{"n_layer": 20, "d_model": 128, "n_experts": 32, "experts_per_token": 2, "d_expert": 128, "d_shared_expert": 0, "activation": "geglu", "moe_layers": [1, 3, 5, 7, 9, 11, 13, 15, 17, 19], "router_score": "softmax", "normalize_top_k": false, "routed_scale": 6.14, "balance_loss": 0.00452, "balance_bias": false, "n_groups": 8, "groups_per_token": 4, "init_std_router": 0.0147, "lr_router": 0.00395, "n_head": 8, "n_kv_head": 8, "head_dim": 32, "vocab_size": 4230, "norm": "layernorm", "norm_place": "pre", "norm_eps": 1e-05, "positions": "learned", "qk_norm": false, "attn_scale": 0.177, "tie_embeddings": true, "parallel_block": false, "init": "normal", "init_std_qkv": 0.0277, "init_std_o": 0.0, "init_std_up": 0.0277, "init_std_down": 0.0, "optimizer": "adamw", "lr": 0.00266, "lr_mult_o": 1.67, "beta1": 0.95, "beta2": 0.95, "lr_head": 0.018, "grad_clip": 0.5, "warmup_steps": 233, "schedule": "cos", "final_lr_fraction": 0.1, "batch_tokens": 131072, "seq_len": 512, "doc_mask": true, "train_tokens": 518800000, "steps": 3959, "dataset": "wikipedia_en"}
Below are experts of layer 13 (counted from 0) of a mixture-of-experts language model. Rows are named router (the router's row for the expert), gate (a neuron's input weights, with its number), up (a neuron's input weights, with its number) and show model dimensions 0-127. Each number is 500 + 50 x the weight over its row's rms, rounded and kept within 0 to 999. Numbers have three digits each.
Before each expert's rows: a language model's description of what the expert responds to. This comes from a sample of Wikipedia text that the model never trained on.

# expert 10
What it handles: Articles and determiners
router:449478583565554460412479558436566499517540463528491546460382426458524503565506522483508522494436455539502563500584411450487409598513521532488494435454545576446472454491507508481533440570528443489498437471591453523526492391531510554424509515543522475588536418549537579590481557518363510454513473437442455510563500511540489593541493539465426522493511416496443516486517524522587564554520
gate0:513584525486536545499459509518476475616496493489473441445483512419476475518509576543399490426470490589515495485533602622457559485438487458575574495414460448500479481485454486507504480515495528461474483544432492448492470471487476518523524588391601519505469587451496497561581533502539421621507495468476528516437563521545518510555473477439428353487409454440519442426526407541553464501503
up0:505410455541451436502485533428610484538476456449532576519555468558500452493495501488443486593501458518577422549517488587489523481468500459506502527517523555488464512445495547565537420559490535405422422564572557492501495394545488385502498456565539566596577443459618476491523468552473452505502535518483444439495568468457505466557599469561509513535405509514529591485441518457409531531428
gate1:468504443386478491517482404489483469509535450488508541497563522573434507435543413512505551449557501490486506478538542502603609505532471552487402569449491440560474588517436410651425401553462482442606501442490487448516552429465516511497461503501551507484508553484465461538452457547506526470557378469506540543453537500448515403468441488496501532446610499495537615516463496538475502472536
up1:555528468591602505406546523498463519499441525426441512484515485395517557504403503473526525564417439492480508454485533530527453518484495424438547597500494560453615488525481545555552430480487480460532526452503453486528501536519543501558470446582542515449525471451510498554478493619434443513568503522558526543501550497472566489566485570449559537530644496490474406465437433343489550481465
gate2:483501529487502538551457473557511529480455468486473558496554503451427515417554478561557455478541607501490572475419490462565514509581597565482470451509572479540415491447535502495555522466425424415508457536502542448435586546555516548409489513482527489479483570520475498461517451499434508466485561365451542530539375588510451472586484490512457546360502417497523464541535520491435505416594
up2:592551425531553577517458478535653492539470516547580405505455484504514497523433558481415514362511515535420518526550521537590456556604441562512423480455483496505470523424542574512439530509396490484410552580538449536457481498527552497466542437479517487464547488500488494541502530497505449530495550400513478460467565507510465447532491453506541529515437464452433472408602570448450427531515
gate3:493435535581497526473463562439545495577520484517527498527516482605469438470527539498448498484517428544547446479495542482545549475487457541462559451427537463510445445488514528518531552419545475505512580531402567504417544547477464538498478508415501472490501524413470462448556468559487554565515565399553406431499573588493545340555572514518462369547513513527552490552523541401453563517424
up3:495480442524526484539446509533557490535504564537512527422519539496530422476485497511456497479508615512459494475589480532577472454570483494528451523438501537555515485506457428492546498517528512551532479467409454425513501460422476563475645472518323434528508465547569449438476456646553559598445539490595462564509460527421474540454483463531465465414409493501498466526477523581417482466504
gate4:529532470478488564461575578497481370445408626423503508578515509538540493442375488607486451496468465496516453528467589475556484494555466491546474496502509537465531527492561396525500497466508513475583553505529523478477512515470550483489459471386563499474550539514459442465484564500575542423475474569383511515495431540532439561501543468462551427510538537424556415505492413427494588574535
up4:499547522508464389505445387488452486473469528501492567455506472559505453541435558463486537459474500471518503557574383464471488456503496464348496464462513515503512521451488584469361468548465451586511593529566462622543513548536523392563509511522576524537492497464467518498541459508486427511539473572489497447590513494444512489556467494522547535531450598531481627452498473559570509524402
gate5:485529435526548523611474546473473428472499488475469528550474509517470508502491515512467403500518446525528520382543490489600436409493531506447453546519503463501521602474495481458492520479474530548491458588461595439493458504482504541541527406401567573524406472443483487517497554373474510586525553439469570513504432474512438578440445526528635523626500530510446523557580492462501557468590
up5:588568533576589540414572544431468508519554455488505498519515439381465473441474560486543471532470512570477464471517514560545615472484535502354553484455504507486418504479509528510442624511436517506451565423422526487500507474481477580442484440510554476491506498377500503579482534462491394524533477564582407479550508544481493480550438430545480416595476531472502507473537452503423514479512
gate6:428617563414515485505522619521538550522494414499464508552574509428540579430512503498441514477503535532427503451472570494481560540437531459505542537410477540496454459422517531471545430499464489590602506477627549459429455398550505503478499478505503572437486479469478528571495519502537460488567473471533444383505492615444459513493485510546507446518446471570566510544464546545407481435578
up6:502480519523592441524481587423494506616442463589469524480532550569534474446515500543433513487462519433487445320464552479467538543500558508521556531465483546533442547452520552471474471472498528495468420397629497473492487438544446525465473464532490501478479475478529501589480498540546473491535523458536501459534532481429498550530473438439635375537535522577480432537476552482367503472561
gate7:552509528527485460527518423466386469476481422489505492573558508475512431458454569453480502476511478532594533481510621577494429533358472462493487538512515508442536567533553468513489517470494491499420481543416608564541529402549573449416512617345490450477463555519495510451484534527516496573526494466528420453541536415501459481581531542558527415554509438534482455523521440487516527482543
up7:428586479397454472527608531473484488585508530609505508550526601495491481548464413496538532540524605479446459555475427511489435503432520547517518536429400502518552485527424437526476392491524452546502464480414468551480590600453581543496512509458461527503492510516438569464521506525492576457450444538508468480496371547473586514460518426559487527560385465478511453486509521545428488484545
gate8:504475442535495452491535460511416535517455513416514434425485480513463559566500559522526505527478437485407434558513494434536495523391477470560533485485421457523534489517425504487474575402608568453542494444511512486526492612559488470519398492471443501413520528557577557591553513447413414457551513573547605443544459444583467480500523467430485536551551516533470379511516531495548471508429
up8:494522555491492541510503491568586523528411527563476458581555438461479543507471471487501448384473613522467431566487530535450541418517507524556449472449444530508499563535521329468567500557514477634592493535407469460389545516521527517480534534518518520477407549467428496499540524491525556459426446471537490519474436496466543465465565507612502528471573590494433508467508432532446557490500
gate9:416524526503491549491536494494444419472462523553504468461488505576519553574427465559555495451473469478533433523544461487457527541559545489518567517430453554477536385527483446497490523444486478582586572551518432585516610479576490513475631416579526465388449479514569516554528434488502613410489466484636448529455484506512468531637495505513453464462475490516501495493437450504516459489547
up9:501540472451511465470400499483455495414563476544541536479497454530504489489511558552440528545529442487440468476470472479430521519486478544446457607483464518481452521540451571503476542480435449448429499406529524444360513422504502577539549654500492554580489526494536533500559559605538526403490460514449447546505479515469463579485465463512546592530557474475404466411607454487600474558464
gate10:480492519496481518559501483512421445440520515468566560513508416623577420453507535541532579571437472453546571452388544496473561536532444446447511517525552497508503504471580530440506461579438549534513466531561434512479519554477583501416522333520630486480431531445418469475532528522582517433468556476445431491480527523483450400540567491519508460481462447476520487453489469487449484529408
up10:520544512464543550478473487488517520532445517498429492461532564394471553490426412419400483485491507525459482554555479481447544560602510431503521498501420503516593407442456478584454551498501452522537583471503444495607479464519418496588555544498417546481584470551524529515404476519548482484536501498502465494482492492515555525561385533523427590484526528600568487511506496570568537427637
gate11:638612458503448449470423539483469550499441528536493427444534591369532510504496398396508511560516425534508538515450508543505472466535510505554598471527502445524533499490419528447454445444521544554494615489491544458555510429531526553523524439468490527484437527450458549612424389462430533480510556487512516499472496402463574493495489591473479482491496535552470521541400570475511495540466
up11:486520499486486541506425487527481534545424447562432605542558516454544380355455516400599496483512503563547501553467503491462451480554467518457647496552496450458453503475485441549507449439485516492555514481620474546526470595521426485546457514538514514547462444523531501571472427490544511414484456493530632462525526513541519486541425523475519482472561529455565581537457460399500573487515
gate12:417512393561569497452543535483542498498554523499478452381450573406569495558489505596477550465466482532523500430348485489581508553449502546514447568504516479477546518497482543562614534505382498535474470503423405495511517430593542516555614465497574536482507516500499428443524486513501473471447534551514443445495457511498563548479531567549512562489529512530445561559430550571473506502413
up12:539504483465462421472378539482552532511460588413524433472506520425446531493555475528519535503509494552467500491538498489426504469433470476546477324537467527527576463562470492610498546466511459540429482624477533454414441504463494589478501545416478560555517429446526484503508606485571503450462464535593520473492561471460462500407514571449526505569506460479516495496554589517449487619490
gate13:523602499470514460581498519486448507436568494493464557577486548544550464481544469448555461511550494511537542527431513538514431543525437316496534508485499476493590571420514501436506531417485478523469608424520639505418494471443483479523534435442535535542506479514517489454379495487480583435489605443485519443522406469498448527508510568558528518411546514493530512509530513514486570435407
up13:468442533357474505365503523498388498541539491476504413588480520399516506493558487500574504535451477469382494562517519477426561529477498518498441539505501490491548406525481510540491532513497447459601492555481453561448403496544529581421513524432544559534565536450558456423535466513566470453479543515534445558512593489500401487438566496485480475552444515541544553543394485504486586538531
gate14:501539465500620577438442511453526558579477502571453512516541495482459464474521490468494399528426502497471534543452449437429524537497476462508397573513610516518488521432542504515547590479433472523533447531536530558456522516450579487459494342528511502548477517492488422574519475537484420460431527457463644476457494453437551429522468484551574446490619555470500522513489571523574459498425
up14:461631479484464462487555391522460565446491524467574554502505520452522527491554537429578558422488508511521508602530509457535429509513447566545514496502451489517459440393447530413527574458503499452503544489517503443476455563525438576534489411506601462567448474445470495456453461520483558472607535443451520454556492548514542444490456513515398501465441553535518628547609555547535569460463
gate15:486494477531417496555506459449492453548475497516531505478546509473449542550492538474497564396600425498402514442500499501433558533514498507554490488498547485551455371513498456433445522362522473619482482623518559512443466564458512583504562472521460418447537496428532530489547502440492586463561423461536557440429545441425454411565536516558518600513552497486533480516592493440459520481505
up15:536518494484480562480533511494504485512452521549421502385505465469574466541451469580413495465464531433539515490542560492499458516565501467603416658549480528507445550450570465542481560437422507521551443458510443417534484611454486558461573505505439491497524504552598450503420469541499473411485604507495466481515485545510505565554413527557549539555531412446481606506441399497489503490534
gate16:432579535604523508501502475512465487403520502556480487566535550518448500528512482525526518450548570427512457598485476485577503462492505517443446496501425445531414573452520436548524515467513511539488480572350515461444488518486539489531456479411554549519495604421555490384473506524498467432444532613531397417520543497515445418465514511557555547446492594493467605574518444500481534487428
up16:459440491556499476528443530422537431503560492569497506499430605536475470517547384512470469513509459528507450463409446512513466494534446579495463531467483518527504474523513500527513541516488496457529443592515569437616599307573580548470459498455496462506479515447455600582529494590483553461472535452523505548479487433553524515485496559511475511478421465487346461505513534528409505548439
gate17:541544446590542454497454615439537490531561471482441469517559467469541522494492537502602523477480456519507455525440514529600548587604511465518580482584558507447486545440487547464531543516415513434558426497634406526424497446380479474467437508501582485492506543527461491523444448500450570499464503421446437523527509475519499525488428497404526418461568524480425423464481513513591437492481
up17:463492431593575490446564512502532508551514529504397480531438455529440413495639528480420503463472520515491545448468453530518388466562486468486552487431507491526558543481496426522545536530504471397468456461517466552589516625583525491458482485452563519437456540473496599507532458493487532467380468521543503448478520512463467513377569466445478508596530601530442508581486516569482422480506
gate18:386571520497454441475479594491473504548517438356516513543510543550463456556516507435568463491573493426404540494408508403492491546489562473473561487530536456513449501481412570428507543488571540503530497593467569460604438532524478535504475498496510563518524478502423517499548526396418506511573525581510565464508528429471515453536477516591498575519463594496430506494530497461535443485378
up18:565449590418451466492525393590624486514535507465516422524535527454553541474466591527581469543550509483534453558510542519502457504466508468560407468480483496443524454413566507478472590423515416487532476494503527429471511549470454562476558506442489498464500526553481520451575527561477376528544481450426455496498500435475540531624532530516511582595361435505495469511479455523556503507577
gate19:485516551502634426496478413495474531546465427347502544558485519521363460526498561427477466621495499531513496404448530476546537494485524415469477428459504520465437460504555563535533476498571514470491510542523521567467466414551488469476474536466488567466524422415531555519610514517544420521490413493467483505477524466443507456561612455512479523493474461484531520511450383583551504569467
up19:500483518375454462484494452444492554473527486474498548598464594550344579392544585537484420507551560584549493551555465491474466525522466407487531518496463533456512410569517471560540534507467531420512541479482568495519513484517535494425530500429521511587537548523444547582459523590548455484497493424473538466510545531518492523486438354474528509532530447570476435552430457499495449466584
gate20:433540485517444445520407459411572448465568481422444485496568450434437348521385504542558455481520550397454569518481513524501484520563610455516508504567490470540480512506477505456394504541528476482515435475526447572482569537485457503441601568590544425549493533518496509449494460534549555492499441510525565543467520541429481504476583465473553487571420547533420428501499429519454492532461
up20:500433454524467448497548512525515554562430566498449488523430488502536532569535487464474411532528520542562509502528462518436466529460419552541495556547604552447468411422408599562507384545468456528543615407577549486409485450506491551525503444452471394522463415530544526510530521605488491477494604542414587480499514511482508541524442539537571529481472460459418523546512534502418514507474
gate21:440533528541456511504480519507376559437441556553503445431520478487382472585501551466535512532537479483585497461522431496575518464537461511547526504536491559444551436507571527524587455521426456557478509385566425501422452437485420462510478383540573640452428542529499543552555498526542577514511509564540506520567429491523526550515523438445414541425541511481475542500485492468578568514510
up21:476566518430492550548554533492492430535530425579550339533477490536512433557539440528586530472552440446497525500498509566521452533480464443506543490586510507506495452486461476569512446489424468560509537489544376472403436415528424493487510472494596503505495506558466503482536452513566609555440518514529394509469401494517393507471627476529457458481482434479461548460533546557537579498532
gate22:380441502525447607533460631468511376511525639539394454521574496487463436476436515479530439543501464522509518516502525500523527498504552498477535493497446486479435447458589457492517532546498502478466551557481468409504544554569480466504546514487475500417429556465537431446534541570489530528439467434467463428508415517501557486587528522480574531620514536559531389475515448548517423552476
up22:555563501537482507434542420483430545490529467475608585457534474515479549479592510431538581475422502538540511515550530550434479601477574479508543494503617491468417532543454385505527574400469487461493469455472581541515489413424508555567462482512515437513525581548433567519484498515506528498529466419454495484466506483560419497466434437518535399439478521456467532536537558442400578427505
gate23:503488579577591536460539535441458458621523541413456503494478495563493507460530601577425536407437447555560488530426472488541599483427520511462477548438509513549456594518521537497499605470424505509518492571545415517470506504521573378435508553524435482483580524430571525575501482493521495411444511435534421445441578600526490523506495509482458513497483476484567496504477529533404462474513
up23:503512485455508469473514511500591513435478546516418578556477550550439542662523439539453542482466428485597573499339512518557525491418493437475572433518524478523608508473476498432504526509462448392519511499568458564526553433494522506544505431528493539507574486488445451445431455501509483623482561503450494452523505452493395537495602476463545469511552501535552506436506477532519504545409
gate24:446517457557551478486550531540366494483452550428504492478461541482573434533451494493515500532426505429528457363519529467476594473411497502589584508522482492493440498508565521464559495564516564380539465554537533492434506450592530523566541504423455430456486473539464534574644583500541501475483532499480516520496465505523429487493455463440506495633562541499534450509512524519483534534364
up24:493498599547514430462400474477474583605508439498521584433588561479493524516500435533496535477565515559420505422462521510450491491427478496536504526536473496601456465538462475479438583439464544538501385563464522513489510519557449557424564535575545502505562497476422451458488508473504526554576520425510355525493466482458590534551410498541557461423394489513425537448521482455474446492471
gate25:425521551457554447532501513520515515472478441572486535558608540516586508481528560570577466546529469408395415480375492472459592452394522524501497458516562521546472369533437543501531521498557521564498468490501515480430546466450436443436452458450534526456510496450485509571499474426561489443469454483522515456413497445538485448537542563471536505459568452485438568583592489511522485486623
up25:498443572515546593522547450684496575526474511512502517518452521611541508470475423422494500441552487566458454544485451498475355474509539493476477410485459472567526455473473419521507529464535477576495533493464557495574535570474432467439485489523579449496466481582567517497402518511411504523464521442605597480514531514580509428392495444492572480502541460527501451500481486574505505482551
gate26:441488414566462514548507544486505476447462582470496464446466536511458566586648467512502424529435486527552496386481504460484538525466536542439552526503445503482525497548526444497538507512613511526443494430551507558548561491554469496530564573540392489463471543447458486448554361517532582445539603468485468508492423483436452509498449498490450453474517500476548438651553556562473430491497
up26:551549564521574484512474494438447530515433476468456576545580510434398523474552479414479550369525465490463442538411520498537571494447477539476571512484515433606512514565453477475520523431571425463512506503468451567471600500505522411412465439499549573520418559491439461501506504450527420483455504572479429519424446484464523492444537494537652526526604547512482510462531456491529468519556
gate27:409494558480522481536519539484499473508433431444457577534480539537477434561525520444570527590522528486469533482562517492523540460484506558530532380427538478472483467446528499450401559517527533560546586484574448503579606410487391435442511479465514570486523529487487536514513450529520547573523518386438577430557450555468412541540574446523438433474352493479490499517515490433469535476446
up27:521544546476514499518512500582562530509489486503487461617516430424513510470562469438458510611503524365536530592508543473443494463423526514503573475471509470513499478448510571469542406483471450491476491569523446614411504581623484524460484497574453435444482374539555490490517438487468484474428463538610406508436600494476469474543498499477524430507506431440540462481467464463482547569433
gate28:520524483511498541539466571467485520435446500465453505475424553485503404508428447397394532558545433553456437451473482560535504459480375425536533570550552510516606453605467582455532546525595523550506519533505512475464376533558512583526524482426511460560397493533556484513548505404434542533467468464408520483523483462541540494586424480478484519500460510542518510502521430494620510476510
up28:440481471487454553376506397557475522586540387543541509436546469528548504445577531418536490510589431437550483495579511469490532522487534441470565466582582483436480513430550530481473427515538446492479605501521452612563515559548425420557510459480533563481471473475485552501520467525545640534551504530454448529511524487454538534493432610532451496440461483450508509472455506431489498581453
gate29:455519474478532466548474482437560508534429443438470512498434488535421512571408481562453562564620506516508574497508524540469534499420526417513435527512518519560483518519489471455497511505510523559484470594529485473525444434618546482486489462553403553479498570477494486543686574541506522540399420411450498542449382423516434520497485503507466461450578468525515451439477461539501495559570
up29:426538525500498437493521484572501544462452498501478486562517486550426489538514468513457512462582462416550541550422466452600422499451429574492506575512480479541494468429510491484391569467482477503546541477524488506562472580541471466465374375508572582556421592450476540553558470550463520437445447549508515544546483433522514525539514543563406577479471478464412525399564521437488529593486
gate30:483491475511551392540451508491422391546418440457528484432619603486574557568528510520471494438561530416587505491462479535515451475477459494577493424512469494514560561608506455475428522501477473583504496615487427560471456529534408503519596490452572532427453593515466490555464485505478491442526518507458499515579440526503436526435463451493538375491520495487510461481496471478576525449568
up30:540498456519508485468464564457493475496421535621560516497475496604607506555491488479527515491521571398498532467490525493438389537535456597448489413576539490460528463513484429576520346469509530544549461571457518560454542476477448543544491428494553505414450478543408495514467529469473551432450621526540443543486504503555529498459541555508568467493598474449589447518483465501585461468530
gate31:522557536577575580453406613473529544599550451541490480535550560501465493538482505570451494591508491467464519457344539483517498512500542500452563517460426447549479461528388593530531461454509501411527456535491403502465548479471469514434417482532596491453441513427458542476549472408491482453506395524574476522446551510415537447529512491574427504483487575480481516535475549465541453500446
up31:432592476542465502518468508498472425530431548558510472484457441554460495488511486485590531555510426482575519598499516551517431456488477491408482415524505545441511521423534437463487466532542369549464567538462555537545539488498559488462517518469512462560426461438394565498483478593559541324458454569514509483502425516518551458551414585526460493582469458493472547511542515502563498458597
gate32:646438591475580485545482513478535437498469502458477401497451521478426454469483518578594472461481543409580460417460448479506640492531493501506482568465462504593551525475458463479486428448538542526525461568564484501510540498441478505523553578489428547531499522495485508523597541438581474551436534437454507606432501487506422506540540553481505478540498417486598471509422445549472578524548
up32:614488437519498476478528504457456482549475502575523509444482512498592468473481457545540498470519598489566541467484531461518566487612508455563366468562478473503461515561486513513371517562425564479435478439516492468490450485481546498582581577560494505475486483480549389474471500450541467479566517517468430409442390556489517523557439477559499462447407474498660544475471510486428523450499
gate33:417559504580458481499544470432499576462422593403516389488457405480500486609476472481567478583582442427543484572531511439592582511486488505481528464654485496485476481576529559506473464515517543538535514431508447575491490434512443559529525529466504623406491531528495514446529460520474506532502481547506467447513450476509453497541519447494447412427537595538524544423522510470481530581509
up33:492521532524522552447495544645505467552509432544552517528498520532626500464505547488412574414554510473474536489540572564458512458521502542389470482523515502448569540463444530528493439461476509500468511580535504558564470643540482549544360646469487606487493517452506488458476496419492459417484515517453438506421437438468430466500389502519507497565431450537514514500530490527465496489513
gate34:449540464513542551482359427508434524579516541484588447490517449418523462535490548501537426523464484538518475512487508490468431460478509454474483524522500497492566516469428449620502414466586591515431578446570508560480446464397393518538482529489544476530617519474550479406460432503462464493450520572515497513463440424495380543513545458495548531419493503512543588505593554571534509508470
up34:554558505519483458505431403554442537637458516471495612466555491463510515458476567451572479498437493476500491453540491462455491521490448499433518509427595553415510487540489480425529490538489508520510529496501545564538483523528533433517391538387630431548512442466556534546470498476481464511441401493500455521530557578578432482551461544500426486450485499495507540533572405574605598533551
gate35:398552453442501488505528561404537515472520422500546488588530569476393571547508490543452464479556422439554557529374511458431542492540449429448339555463507472503487537504439488446455541523506460458467549499511454532465445504512589542508514453508522621516499513519477427496476488578517524473442506532561581480475435464452511498503597466565506602509531546472541420501431554466503437471583
up35:480494577469410494469449464531546472507576464490530627550534527492473414467514581542471522391479399521506529395458493513485510501477486606533495532483537527467462535455538419383467490467584486507489502622567580481584594514495524463463474429460494435557537493463448494479500616528514518530434590482472464429515497458448516494424487469544556549599480464469463495514551433436561582529509
gate36:561438511530457496580468430455522517498598589518501425633502555544458441498496501515547504380553564516417451417543522494530592541506533471454498430420557502601523536455502432475430491522493440522432426507411489464513532500440431551446474484527546501513468578467521444494493479417569547523482511499534499517473444528462527515498571507474475494498516458546460560522480547556338516513637
up36:439504521494476412449475579533467497488472423513500467555475452448491473539563527431482528485490572519451485573518508560641428490498582456517466582479460535506465586533498508490468641547454476448465489496555503512627526481500458531510427527467475489529588537390437539457502495561519450466556480510568482507502534429549476487435605433533456388489389525391489546547536567542511463442501
gate37:461443542402456565485495528525495463507409447450546582561550554581479548536552526466487441529555484525505472501551577535512438439500467434564519485542524479508487575504498437445538501582530452492503590519463487596432587539517470476469501462611465485463426524545486535565497506513493511408542415473464532433538500511432479417617431439426551481519513518473492429494530322435515551467534
up37:484536498543553485474454558493505553484480509487502518502481441505577475457461448581424498448432435453547549429553546492511569515487471528464441490516571478481477399506511621507586399463564541500467512463524470439535407460470505486559447611578518545556498503439458512532517553451505487652498546427477462579442545628493443525507540518494422527607529459449445563484494540586456557549468
gate38:495493511531459496498554534423491400552575572463498573514534503516519487388516478513548474543461614547492482502549468563494571510530562502534491540515514450496384596512487507560426507499449577482447478551472512548562497370519494453428516597464408429499542556368488499518511570465562535515471468491407513438485463572442557521518532479523538479426415527512459478487476566535396582459568
up38:521456445550588540487502558531428547495462516552534475457478477471426504506605598548378546516513511459474483474448542435586493517451484437567483532382517537561474538494538386487523609498435493517522448488511507452509479603480489523460446557511515566506495510497528431546461481515510531440493453402511555471572548501509437475507483420381524455554575490481456468575457418525442385485595
gate39:529501513385497555557568564457533529419575536537389465494475592503515468513430426529408503526535445539532553534449524569453481459492503515489441555567497421561545570484499488390447483543505539526464503625466434441477543469577591527500600489450455476480431517453442438441508500460500593427550536510451554488484470501454486486507496476636520507452515459454548432566472476535403494535506
up39:488521531409534558505576555484485561458516439527382449500453629556489515467463380419409514540476496453470499497460496507512566519517526498440463488519517490563525536454503462454474491466523511513470468504507463411511474379572521546568572537463413488491490510478455522544488520454512577458638570485456581518533432496545471419470436427532476416431480527473530542584407499519403546483589
gate40:459533507582536345571391573531459545562447501484480487475486513520509520510525420505462503484575481485506483481474510440459569497519461426473512485491468449506520446530404603557497573518456480539454575444520468594475455376540467526568464583493528599493561560544484475507537500547494520534599549492566489419380417432492437547531506491431518480465492522462545530526509515508488481353533
up40:437467427396573561441544556589591523511501552485516461501456505442520529566451488526575530530464547441524432452490536495497559427440557473499551412497463502459565527436506522513464539468612572470387483533522549455537557540499456523511527597551461387598506513536497483463487500494483542454482451442450487524559491506593436458465501604452621438434590569443505485478513487534453446495518
gate41:533450539457596473517519496500568534591536489474454517562531545417557480491538595505434518477577550472464462544513469547495441335445500483489612486542446523470451629467457495473481439476440505508457465576461425521389543492474469486513469468479476520420556453490518355494467484491509558511516500386547445441560559554482481544494530555518525413569489436505528478582517483449534542490575
up41:525563499546481485431409605428523481526405598499444439522513377462553532545490467489557500557538532493500541571554454455597490515483598468460545489540504485520434496490495541470442485440431485468493453474505403532498530488596444606523474570632499550570486494402466601529541459456517487430581498495475519544476500444464477529473496544474455466450460507433430622463544532500484465553470
gate42:510584575434495578489593529556480469490397460516423495511471521535559512545424480475520482485511525475569438520544529562519462504563510478499467546536493463466526569455529432470536495446475563509420530577567446512574448552512562505473562422528475443580590495501582439436530547539489504473558509489411513455489441495503492529562434434500446497259479470466551506516523455524494562432473
up42:557517509457482482387587407449519501455498445584454499568492541558493502471417470559470503510549444563493510483445540535449473549441511562498454560510546502503462399466494485453538540491465474590426553584480491533405395529514485486484504414540535501485512490534573482626550570480538547494473540582452510481419397492528536451528508388550564442432485500453448440465560465447599517552442
gate43:568571457488466557532520554532372531434500526539554486466516502404555572513535427490538464495597523492440483513537466468543431513374519480604500510455498528524496462544421450494511511466532384524528515417472558589572533506525444476492441489589510549412490502554470531549477460445444509486510527526439587550548477424448576500538455513467428476419466481488447434495519574439579449514619
up43:520466494526506480546467508456412476586626524493494482546561529454469551444560554443509513519437470412410519470644482538423557434542439516441506435558476530555475485507426488518500507522645536412533536487428508443584460484496465535510475516517538404513467489505427540476497458458423592421428558517494551580534490504577487508471478507515462490619450487479418484579463511442518451452473
gate44:629558556461453533513438630538528463478499490535476482484532563553507517486485507562478500431494413499600481566535497513499463482439467381467473515527496480464424529460424575546526565388454479465435561461464499481476490384497544408542447499436454527510555528448524509543574429546454474599559550412497479453548458489443380536478505534533539510564440478483448560518550600461511511515521
up44:515474436478515600529516556432547431550556459573550471547513515481527427505591544493436519560467557461498538389478470471456573498458472474541567428470518522520535489449587532390473534530449542589563558527478458418443494509496526537507531502545550468522478459452531466504466558494607515520537524509475454503488488723501543450464526558554509474519518485527552368454510461508417564469530
gate45:496527522575608470537543481521525551529457506455449468559510475387537547529426568427449486428508494440519575563506511442537477438442423343517462433530505530482479517523587562519542461458522490618449569527602471526484490496522517426510490593548483538579506548531614466497454521467482521482515492483514458390454440492477375499530456491483523513552530460521471553515528414512404479435549
up45:464467522509464477501530471451462381424555507539504518539457492445507514493497479524531465440523605581520527516485480553523474541464540550409494455498502477514476564501595538515568510483330504510578432566424451457488406509423536543401489475468592496441437538513432428530505479494555506500467551503430524568420495484510380558478515539528540465553496507429475509447448551544381533538617
gate46:452566475511444498448460381531366392568567424483495506478549501434507434494574533534456483564436514370547584557520484421513486559557512475579483429519505489530448510441493485497424461519500543490524556504584476571534512529460451434473520543619565437486486451561500495521520459515476432448421553588495507451501579653497528571531490486552459520517495513497448484445482465509509506485447
up46:462463504507471514511537507551514506496469511537522502486542521473512479481472414543447485455495538444526392379545422525512438459568597480513542535489534509515538452474489506499531538438461439455475520532496502462531543562518470483381533473482540548414378479503521579557468556444501573543505576326657551556497524499526473548456516471554523489582478390482435465555436598569513450494480
gate47:583487425530546509570518575495466440532427496452463551541537452535339500522418446516492518507521564491518532497404501544457562512525512528519570485479443454567486491446416620494529543535589450447505481542487502439507552453525419556505464482439425503526439546453464431584539450473458571464414460448484467538440531521476476471460508556405453396581523475487490540423527542464446516572587
up47:514446471556588519496520559433492511513395528515438472516468471558414461570519383598452460451534477527565527503436564441454486495462527565549465507546442452559486474419392529488511550539583507490525518472523534538477508499453411415357563413437449538513517513527585433565438526487512523451492508497414489437474455487456508433399519487523537524620565490462520568491554509513439525539481
gate48:473644403437448536521537531485443490478547567444419501509541489532542500482549451562430424596480478466458486516520547521566474447520451463573533560447461536495581458445456470470527513456418539548544590557452441469491483512505513536526490483493529673459470472448434450575460592553588496383520608528457557454461434481509509493524473475495459499496530473479604434500451501521514545473530
up48:572413507588384516565454521525474446480586528493478560527469469545573555499519371505527471630456473528476507503532514489465481561540549529433521630511457515425500520534406483548554467469563509416425480482475508519527496437502480540609451539491436528526409580464555572520447527507391509479493475481480578465561480420523498501530388493457533554589532488457513442541498513499445528497561
gate49:521516504376545537501556416466554578482492554521501479555472620443424441559566511510470435431530434485489454514544506465430450456528477431604491455492446491555529482557576475476482547471631440478444429476555503603416455613430512427471541492510489542488513500555456567546481541472497544503512506509520469464465470456431465529504502455520455517570521541485564524560411446353477488455466
up49:380520485561424458534449470485476460515467482463499481455520480536598524559441466588477532581486538596515506484477467496524547443488478508552499534441501558498488481563505515475439538505464480478431521510534531514454468449378529581519528477437544547458513425544541461584562543535474487628498482441489516518546396538549470411464403483455481451561511408519514493495508367421606602526582
gate50:385532532540414426492550452538443483402500548434533522486494474458550516552522521499604553469484519486500492539499563480565493472422562538562479576569491426506467567560501474539496567562559524458556485469459559551525496461561481530494474501439589502427441586462428520458531370452430474469443504578414432447492485415535433532499518511550420479426490626538541517442535523510578462526490
up50:541495471568568519551492476483512517559535552414514437468474456447574492565424463442518468523564482456532531484460555488597518482477427481442512420499515493583618507487465556509524397459487442480501455436512579521549536562397507464549568568558448532476552473551459493475421395480452446501587453446524612496524455327429489463519475438447483519505479489504505533465473535582552514508438
gate51:457460597489511447429532426461491517462567543479501513506490544482503505547531465587481558508514551433394538574506439437527517476597484537487441490561471432534523515490541518557491402470489541536474472536516483436509475365519472515495510557501407556488531562497580512387517555475451520453463524549507432510476514359396471495421479450522486485524551612523500519637432565525536399483514
up51:528484453572544542508493486534479557527557473398438515596458498511458502464620582452505520500484542553442508507496532496528504455506449495480487363585526522409403557460601490496516496538520550563472506586509518402430532475481443492493505382470442538564537513538537547488547553549490588483465608508497537482563472507494382547404502433509499474528548523436482445615441467470433522464484